config.yaml
d_expert: 32
normalize_top_k: true
balance_bias: false
lr_router: 0.00224
norm: "rmsnorm"
positions: "rope"
qk_norm: true
attn_scale: 0.125
parallel_block: false
init_std_up: 0.0234
learning_rate: 0.002
warmup_steps: 215
decay_shape: "linear"
Below are experts of layer 9 (counted from 0) of a mixture-of-experts language model. Rows are named gate (a neuron's input weights, with its number), up (a neuron's input weights, with its number), down (a neuron's output weights, with its number) and show model dimensions 0-223. Each number is 200 + 40 x the weight over its row's rms, rounded and kept within 0 to 999.
Before each expert's rows: "comes before" lists some tokens at least twice as common just after its tokens as in all text; "gets" lists some tokens that make up at least twice as much of what it gets as of all text. This comes from a sample of Wikipedia text that the model never trained on. Tokens count by the router's weight.

# expert 32
comes before: "0", "9", " |", ".", "8", "–"
gets: "1", "2", "0", "3", "4", "5"
gate0,158,174,258,229,247,217,223,263,202,199,164,163,203,257,196,220,239,189,203,226,185,153,208,192,205,194,164,226,203,266,188,134,146,223,194,166,167,207,147,272,200,160,175,186,188,227,169,271,110,144,266,197,240,187,127,190,206,226,193,228,197,154,133,166,253,213,132,177,137,125,165,168,230,211,206,223,194,240,177,161,200,223,164,215,236,298,189,217,235,159,224,181,153,193,216,269,241,215,292,211,229,148,175,165,229,206,171,213,191,281,170,230,102,144,145,164,143,169,196,191,225,237,208,248,156,149,238,170,174,160,172,175,199,201,250,266,192,195,235,234,179,183,130,243,143,254,282,252,266,214,211,205,233,244,154,222,233,225,216,156,193,227,229,285,125,235,129,184,151,207,256,171,215,159,172,196,214,251,183,176,202,186,187,204,190,235,169,178,226,168,231,200,306,210,214,161,201,195,199,140,204,206,331,182,176,180,175,252,180,123,190,206,231,196,274,140,171,199,278,269,209,181,164,173
up0,191,212,230,211,241,182,244,254,188,172,157,154,219,171,185,243,241,230,190,243,158,147,191,169,251,152,192,225,208,218,200,134,166,181,223,134,198,215,140,263,193,202,229,158,233,216,186,256,135,149,240,226,252,176,167,206,214,237,194,169,249,195,136,123,243,191,136,169,161,109,180,169,216,168,180,201,186,228,148,197,194,223,212,242,223,220,191,210,180,124,191,173,165,191,242,169,203,208,292,206,200,196,96,209,236,203,190,217,225,233,158,205,127,92,168,241,140,193,186,179,221,192,147,265,152,111,181,115,161,153,260,201,197,210,291,284,199,202,271,238,219,211,201,213,127,278,216,190,250,192,201,206,200,216,181,167,213,256,194,197,235,198,212,203,97,262,164,129,179,201,231,144,188,162,190,179,211,261,160,119,242,211,154,229,205,249,217,166,193,161,215,238,307,223,183,155,224,258,233,159,134,221,318,204,201,176,229,245,214,172,151,203,204,226,264,155,177,212,223,241,184,193,225,206
down0,268,166,212,248,191,187,227,201,204,177,212,287,179,211,196,202,212,266,104,190,176,120,156,190,210,170,164,182,193,266,202,189,231,191,191,245,224,159,222,202,235,216,225,214,228,172,204,133,240,104,202,147,191,141,171,223,268,232,164,216,214,154,210,144,178,208,144,155,172,196,176,231,225,277,242,206,147,183,263,161,178,261,298,210,191,124,215,186,178,193,174,170,215,176,204,199,193,251,190,209,152,212,292,246,239,191,142,149,243,220,268,160,200,261,183,260,129,242,189,182,165,184,264,190,186,173,172,236,268,217,251,299,228,220,246,225,164,229,219,231,176,208,214,179,261,203,189,131,184,247,234,222,136,190,284,226,167,199,220,188,153,224,198,208,238,252,202,231,192,312,172,199,222,176,164,188,212,219,157,160,213,197,282,227,214,220,212,293,226,159,218,244,200,269,191,220,203,289,189,199,181,169,126,276,194,192,256,177,271,163,156,195,178,197,112,203,260,216,248,138,202,157,241,184

# expert 3
comes before: " ", "|", " —", " \"", " S", " N"
gets: " |", " and", ";", ":", " /", " |\n"
gate0,213,152,180,160,243,164,245,169,229,235,243,139,163,200,249,233,150,222,198,175,195,137,237,209,205,199,232,254,136,207,139,194,258,243,152,192,173,258,189,229,217,207,202,223,100,211,218,242,202,245,178,127,199,231,172,224,239,223,284,187,218,195,224,169,242,239,272,159,173,180,170,141,174,264,261,196,241,156,114,198,147,226,170,183,225,151,191,159,177,211,231,234,249,115,213,260,238,157,89,156,139,150,203,117,173,143,178,224,255,164,92,215,217,196,158,247,139,198,204,159,200,216,196,180,209,320,237,217,194,183,257,167,166,225,196,151,179,226,212,191,125,178,201,185,154,181,153,190,125,184,259,147,190,240,194,199,143,197,190,167,166,220,212,181,170,216,222,188,177,237,236,175,225,239,176,162,179,161,232,235,173,268,255,210,179,264,200,160,195,246,242,202,167,156,171,133,221,123,150,171,234,155,167,180,194,237,170,155,210,244,187,214,162,176,146,224,237,242,242,194,178,195,118,283
up0,214,167,221,192,188,255,186,149,200,153,158,257,141,224,122,222,225,110,260,250,198,237,244,200,215,196,185,197,246,119,239,217,188,240,101,141,169,152,210,165,212,151,228,177,228,269,155,164,199,193,220,215,190,182,197,178,169,235,187,197,248,250,282,208,197,213,198,201,200,204,171,118,208,243,195,209,283,168,200,107,143,196,238,167,215,254,170,218,178,216,260,193,124,197,176,207,192,274,225,247,199,195,225,185,237,146,247,212,221,237,155,216,175,232,164,217,167,198,161,145,175,148,234,151,231,207,154,118,188,161,175,270,204,167,136,168,220,181,176,229,179,190,189,206,231,172,191,241,229,137,240,160,208,144,240,197,164,201,180,219,218,152,251,221,203,144,212,187,225,242,151,135,211,179,222,247,190,197,156,198,252,130,244,213,166,282,107,219,177,182,191,224,198,290,173,208,133,212,160,263,221,299,191,138,234,158,265,233,139,221,216,129,137,177,212,123,290,192,228,246,216,150,236,210
down0,235,226,204,252,244,161,121,228,275,291,197,192,195,191,150,104,175,158,190,174,183,221,193,159,214,219,244,161,276,221,253,178,231,211,113,169,185,186,184,148,162,223,174,230,175,224,139,160,202,184,166,226,183,160,224,214,180,175,194,186,169,163,193,224,263,262,152,179,187,250,198,165,258,161,222,223,194,123,216,213,204,168,142,226,236,205,200,149,239,164,175,205,229,195,246,222,170,179,207,118,286,177,204,236,122,201,230,180,214,250,190,251,273,194,202,231,178,180,178,163,251,292,161,215,198,213,221,202,173,178,199,157,311,199,206,223,210,230,235,206,227,211,237,223,157,231,178,218,238,132,230,262,202,196,191,219,199,236,160,222,109,174,211,152,234,189,209,82,178,163,163,197,158,185,149,276,274,140,229,151,296,236,268,156,230,202,125,220,213,239,146,178,208,170,208,151,189,206,167,169,162,229,132,222,168,227,238,122,238,249,211,133,222,135,221,171,242,218,291,180,227,180,172,181

# expert 42
comes before: " ", "le", "levision", "a", "e", "ason"
gets: " |", " K", " se", "b", " of", " te"
gate0,203,175,162,210,243,255,216,97,186,170,267,230,201,203,297,203,227,215,212,260,244,174,233,271,156,190,189,188,225,264,252,204,212,261,194,211,219,227,257,193,196,222,268,279,240,230,244,136,299,239,270,241,151,250,155,200,258,191,204,251,193,212,262,168,224,215,251,239,151,238,160,255,235,170,205,205,213,194,208,228,180,245,198,169,237,224,252,233,182,201,228,237,286,222,187,185,173,206,199,213,224,175,83,181,213,211,185,295,244,304,223,223,252,219,234,206,199,202,253,188,209,198,173,137,167,95,166,181,144,224,199,212,288,201,235,234,170,179,179,220,277,195,185,223,141,177,210,209,222,227,173,168,225,220,174,212,159,148,223,220,122,288,152,262,173,234,224,242,185,108,173,200,154,233,210,199,266,216,190,200,236,238,257,221,178,183,177,192,207,192,185,205,247,202,195,171,165,252,264,194,239,228,171,190,162,141,191,171,171,131,258,207,197,151,219,236,242,204,199,123,196,281,182,229
up0,233,181,184,224,201,160,193,174,170,177,227,187,165,174,187,227,241,238,156,254,221,212,292,213,214,222,183,220,245,162,163,266,210,249,104,229,281,180,182,203,159,132,256,235,186,169,102,194,198,242,268,167,214,152,228,229,203,204,275,141,147,242,226,206,177,175,201,177,125,202,157,198,215,220,229,152,126,265,195,173,205,192,216,210,241,242,153,295,202,264,113,217,215,233,107,173,226,205,207,171,185,141,109,151,230,222,230,192,216,221,137,224,258,204,164,184,222,150,205,214,253,151,151,121,168,129,223,182,217,199,222,284,218,194,137,217,195,116,166,209,168,223,233,195,210,205,162,194,205,216,200,251,259,226,150,205,176,143,179,158,176,223,273,236,265,211,170,286,190,256,212,225,224,237,256,192,192,228,205,197,250,209,225,203,225,221,293,150,172,238,229,222,211,290,146,163,200,146,245,186,249,242,222,161,156,209,222,109,221,182,243,241,215,210,190,186,170,156,253,142,198,220,230,218
down0,199,193,245,232,156,188,148,247,225,309,169,191,197,135,184,271,235,175,269,208,141,176,153,267,211,184,230,263,232,242,219,273,226,207,230,200,226,197,195,248,169,197,194,235,169,203,207,196,211,263,274,206,229,176,277,167,130,196,234,279,206,194,210,160,147,235,223,147,225,254,214,220,246,220,202,149,204,225,231,234,207,251,241,175,252,254,174,199,244,202,199,181,260,218,172,133,223,176,273,282,213,129,204,216,233,238,169,212,207,253,93,179,238,209,172,269,178,178,192,117,115,250,188,237,104,218,246,198,210,181,158,227,196,176,199,278,164,142,226,241,180,227,153,256,161,223,180,154,191,154,196,197,217,194,197,223,229,169,264,227,223,171,178,170,227,260,193,166,168,235,164,155,233,203,163,261,206,230,192,214,247,210,274,189,138,83,214,114,207,208,282,191,210,179,117,140,193,192,179,230,196,223,184,145,175,168,223,207,217,191,140,225,215,200,151,275,160,232,209,160,167,168,214,212

# expert 40
comes before: "9", "1", "8", "2", "3", "."
gets: " ", " m", "r", "1", "m", " M"
gate0,250,237,142,246,211,184,220,248,199,197,177,191,145,142,149,221,190,175,234,201,218,179,172,171,177,134,202,244,202,233,152,160,258,282,254,200,192,197,182,189,172,234,153,213,203,208,135,165,257,160,179,201,305,180,239,138,94,184,170,184,243,234,197,239,172,240,251,253,170,201,177,238,216,177,204,161,162,247,182,244,258,136,207,195,187,185,213,183,158,205,227,205,162,210,188,204,147,235,159,198,210,190,148,242,243,230,122,223,151,260,182,158,174,190,184,179,265,139,238,251,221,205,237,200,194,207,181,187,182,160,235,160,170,160,160,203,221,97,234,164,230,195,184,222,143,197,124,184,158,226,171,221,207,212,193,212,279,277,260,167,161,153,262,159,198,131,275,192,139,112,166,268,145,201,216,235,235,191,226,166,214,151,248,240,167,208,188,252,181,233,226,223,149,191,259,188,246,183,170,235,225,100,183,217,101,211,234,253,197,180,115,204,157,258,217,207,221,251,229,121,150,230,266,254
up0,205,148,227,163,117,210,247,197,200,194,190,191,139,193,130,162,148,179,176,227,104,232,239,137,177,239,145,109,252,183,199,208,264,173,185,182,156,222,255,229,165,223,162,242,180,168,261,184,209,157,206,243,158,190,197,211,227,211,141,183,148,173,189,159,171,187,223,173,156,249,221,179,134,237,193,142,137,219,224,144,214,194,145,169,209,204,253,242,163,241,161,110,228,263,206,108,179,163,229,325,203,316,185,188,252,178,222,133,264,213,134,234,226,97,174,273,200,173,252,160,161,222,261,185,189,163,206,185,208,262,250,250,214,131,266,178,219,157,187,155,213,206,156,167,171,169,188,248,182,219,214,212,205,231,230,150,270,251,190,268,157,206,204,196,201,184,221,225,253,189,141,186,137,208,239,224,159,190,172,153,190,174,173,208,178,176,307,221,198,200,205,202,227,155,187,151,196,281,202,250,179,244,172,202,252,227,251,219,223,238,193,172,193,240,190,208,184,196,167,239,180,253,210,242
down0,180,196,184,205,103,180,176,268,192,227,255,210,139,160,169,250,184,244,212,163,163,221,163,221,192,191,102,240,242,207,190,144,228,179,228,223,175,159,168,231,111,271,217,243,201,211,144,206,155,197,149,238,177,260,173,225,266,223,271,119,131,187,199,181,232,209,223,275,195,264,189,190,205,287,250,173,154,229,198,270,261,214,160,165,138,244,184,120,217,200,159,246,246,175,193,211,231,193,182,262,244,218,169,191,191,266,184,215,245,175,184,250,187,209,216,190,234,209,153,189,99,215,142,240,152,203,297,282,171,208,183,217,184,197,276,236,269,218,208,157,215,258,223,263,201,158,153,156,181,219,164,193,244,240,219,220,168,176,152,178,218,239,186,269,238,195,179,203,187,177,194,159,229,236,218,244,184,161,161,256,153,227,202,164,173,261,239,184,237,253,261,317,139,217,174,188,211,207,169,247,157,177,242,172,263,210,163,197,203,187,232,205,210,217,144,173,181,221,101,262,216,195,165,190

# expert 46
comes before: " ", " S", " T", " M", " N", " C"
gets: " |", "|", "-", " in", ":", "==="
gate0,205,199,84,178,190,242,171,227,219,164,164,169,197,278,174,195,134,211,266,157,205,182,182,173,212,170,226,173,209,315,129,207,203,232,236,310,157,208,144,204,166,214,142,236,180,213,117,229,173,251,220,241,258,196,194,155,183,101,203,187,230,213,205,227,206,198,144,189,208,194,187,98,247,208,233,184,249,149,179,127,198,169,190,268,194,128,215,246,202,267,248,189,225,191,199,264,197,130,113,170,218,170,209,202,212,220,192,224,207,146,205,186,177,215,150,186,207,123,209,199,229,213,154,158,207,143,223,224,209,149,183,157,215,191,182,240,252,227,257,234,197,209,270,207,216,230,202,275,176,211,183,171,194,237,226,174,180,157,347,265,190,249,218,229,200,227,173,198,215,164,187,234,223,240,216,245,210,248,215,164,118,248,231,191,216,286,222,203,244,261,243,205,87,174,218,151,245,216,195,241,166,219,219,209,223,209,225,222,212,182,82,184,156,210,217,154,195,194,181,182,175,168,215,163
up0,215,229,288,283,213,162,190,162,163,211,201,290,235,116,289,179,224,209,94,241,207,193,226,180,110,183,221,194,167,148,237,196,158,134,177,120,232,217,306,208,180,226,269,150,183,202,246,165,210,142,173,215,161,182,200,171,214,244,229,183,192,227,171,128,197,167,220,234,160,159,234,245,197,174,181,182,148,202,180,272,221,190,193,177,181,229,231,196,207,128,144,218,182,242,235,170,271,198,214,152,267,273,180,162,235,148,191,195,248,220,225,208,226,219,280,175,211,316,168,174,238,208,256,153,154,173,231,247,243,231,221,266,254,177,125,190,206,201,124,189,217,184,146,217,185,182,223,154,183,244,208,199,210,244,224,222,135,224,148,140,217,153,189,186,211,134,212,191,148,208,244,148,174,191,196,152,220,138,151,247,230,170,179,258,217,146,184,222,169,221,99,201,249,235,237,198,142,205,220,160,244,159,148,151,227,147,232,168,158,202,248,189,199,196,153,197,190,157,191,214,223,160,180,234
down0,207,181,231,236,275,194,197,210,183,193,271,154,236,139,293,119,167,249,182,199,202,115,204,249,194,216,239,180,195,156,235,178,139,211,278,124,277,186,233,201,233,201,223,210,258,168,232,129,201,114,230,229,200,149,259,185,188,169,240,231,175,198,224,136,226,196,195,184,155,239,267,165,231,197,121,183,174,241,184,224,233,213,193,165,139,226,277,234,233,214,224,195,172,178,237,151,238,132,114,183,223,155,116,255,248,181,136,145,127,234,226,214,160,216,197,210,208,212,214,189,255,180,237,164,239,229,194,228,158,194,209,185,284,80,211,156,172,230,176,150,230,152,200,210,215,179,191,207,132,195,176,209,214,193,217,190,166,262,196,112,211,111,194,243,205,146,166,206,171,202,222,155,206,181,240,164,172,204,262,213,123,224,184,204,241,158,193,261,214,186,169,209,200,253,187,102,162,254,173,171,242,203,225,150,172,258,188,198,213,152,267,248,207,253,220,173,274,185,228,160,236,233,189,227

# expert 56
comes before: "1", "0", "9", "2", "3", "8"
gets: " ", "1", "0", "3", "2", "5"
gate0,152,169,242,128,239,244,204,205,250,214,259,166,195,260,221,216,154,214,179,240,274,237,184,178,205,263,135,166,220,246,219,189,213,212,169,162,150,212,203,195,201,194,195,228,154,169,179,235,198,268,222,198,280,182,236,192,172,186,254,312,159,246,170,294,169,192,223,224,130,168,226,146,269,199,252,182,238,127,201,190,159,192,206,237,231,193,229,252,189,220,224,231,248,236,206,147,255,162,207,226,227,268,198,221,149,216,222,187,95,207,203,176,205,252,187,157,197,162,235,187,249,217,184,153,193,216,220,174,202,243,198,209,281,171,191,236,179,169,259,214,231,210,154,295,113,183,179,269,194,192,223,100,170,189,253,151,163,238,212,152,263,205,228,184,285,183,282,242,110,196,202,164,156,192,286,166,163,227,185,197,209,235,222,183,220,178,262,239,184,322,197,174,155,201,234,98,238,234,210,220,227,175,171,235,200,191,166,174,189,185,252,224,245,217,211,261,253,209,220,150,150,174,219,189
up0,236,217,106,208,153,154,223,159,176,248,194,188,196,173,176,118,171,218,198,150,183,162,243,276,144,183,262,257,159,215,227,175,158,228,215,267,152,147,185,249,167,141,202,144,214,250,174,174,234,194,197,241,161,203,174,196,202,160,206,54,171,164,220,153,192,203,216,171,231,160,179,237,170,197,182,212,212,252,187,185,207,190,163,229,182,236,190,171,158,224,204,181,157,143,184,267,148,239,188,152,209,137,126,165,169,144,213,214,237,238,196,220,223,239,178,177,162,189,178,228,148,162,180,254,217,195,193,219,260,265,197,175,202,217,207,217,222,260,149,205,162,171,198,227,190,189,245,188,130,211,176,278,172,219,215,264,267,146,251,186,157,286,145,191,196,235,125,193,228,173,186,212,175,218,185,248,218,234,216,178,198,169,172,227,182,197,194,196,267,120,176,227,191,227,103,266,231,125,172,141,175,233,268,127,275,240,183,206,167,231,132,176,105,165,248,147,154,177,124,152,264,176,138,209
down0,113,112,164,236,213,176,182,280,176,165,191,223,188,229,239,170,181,230,217,130,149,217,184,182,166,245,217,173,151,236,184,248,258,226,195,238,179,229,71,150,163,214,272,183,209,263,294,243,200,225,201,236,249,252,252,202,240,172,235,160,228,147,218,143,173,195,163,235,238,196,174,188,231,198,201,238,290,143,170,183,220,246,196,139,207,215,232,208,211,212,216,205,193,240,243,214,219,192,231,301,180,174,219,113,258,230,211,176,151,145,208,271,214,195,165,158,199,233,208,229,289,190,222,273,144,201,213,274,202,179,251,228,146,244,203,185,151,212,161,210,217,183,142,252,263,189,257,181,216,233,163,157,157,280,253,156,191,258,190,212,230,223,166,210,186,200,242,167,220,217,119,206,192,196,208,249,210,150,159,241,137,198,193,246,170,63,179,171,227,223,219,223,164,230,138,177,243,174,219,219,196,230,272,187,179,225,208,230,263,217,235,113,246,178,159,243,164,219,199,168,200,162,204,215

# expert 1
comes before: " ", " and", " a", " which", " S", " \""
gets: ",", ":", ";", "us", " –", " as"
gate0,237,127,225,208,186,266,170,137,220,249,255,110,156,209,211,164,90,179,144,169,233,246,186,192,132,215,280,145,231,171,239,143,185,224,262,177,209,164,199,184,215,178,246,227,176,252,191,190,174,111,258,143,247,218,218,194,187,130,190,194,256,182,259,202,229,224,213,215,190,233,231,198,271,261,207,175,193,204,213,153,166,296,133,195,198,192,211,208,231,168,244,256,187,144,148,194,177,254,209,210,227,238,243,185,177,142,173,214,187,265,195,225,139,222,132,242,241,233,244,209,176,183,225,165,214,257,222,183,210,160,143,249,232,208,213,220,184,166,224,188,247,264,203,244,162,220,167,158,219,147,233,206,155,152,214,211,108,175,218,202,141,204,155,229,266,228,159,231,205,216,194,195,206,250,204,121,216,132,211,154,154,235,240,230,185,190,181,219,268,144,159,165,244,200,253,230,146,169,156,238,210,258,98,173,197,272,103,268,220,230,193,169,149,195,217,189,251,249,194,185,260,144,189,213
up0,145,259,156,251,260,143,215,223,173,152,179,283,175,209,199,237,263,248,204,253,148,103,268,201,261,201,110,232,255,134,146,238,142,197,101,156,232,181,173,211,235,215,245,172,211,186,168,201,220,216,150,235,135,168,172,205,157,256,193,181,176,170,201,151,188,183,154,221,239,139,202,248,124,133,249,275,176,240,249,175,232,219,226,167,262,269,157,127,206,204,206,183,169,173,189,256,180,151,177,155,181,191,140,226,309,222,211,194,228,100,207,175,237,200,260,210,244,291,213,191,206,195,178,239,247,167,167,244,153,286,178,174,204,203,227,216,140,223,204,186,139,175,142,165,262,168,223,151,220,218,178,183,199,216,168,184,235,232,232,184,254,203,197,176,67,245,199,197,151,191,208,227,198,168,250,159,178,249,177,174,183,207,178,203,179,183,230,169,126,243,202,228,206,216,194,201,224,245,221,190,149,176,176,249,224,133,238,176,227,182,201,213,215,217,160,208,169,177,217,278,206,225,160,183
down0,145,267,225,150,247,167,182,252,199,149,152,193,195,135,247,168,151,271,263,279,207,192,180,142,217,264,134,272,249,189,175,234,101,132,191,225,234,247,202,219,179,175,158,182,201,112,226,169,193,175,86,242,231,207,167,227,162,246,218,224,160,181,199,244,240,179,222,164,249,227,249,204,193,128,183,222,193,171,213,197,195,210,260,227,174,200,336,213,189,225,145,144,218,211,235,169,249,128,243,204,203,219,182,187,183,226,224,295,198,246,232,204,194,183,238,153,176,119,222,222,198,223,163,203,86,225,216,245,168,271,225,161,216,229,149,258,179,206,142,224,240,151,196,176,252,150,169,166,219,198,151,202,207,262,231,186,180,144,202,194,207,196,234,241,157,194,203,212,275,166,259,219,186,135,121,214,195,227,206,229,242,171,156,223,165,172,220,191,181,171,186,285,219,183,216,117,157,144,235,249,205,195,166,230,272,178,216,195,160,241,163,177,170,167,168,180,201,209,177,133,244,215,193,189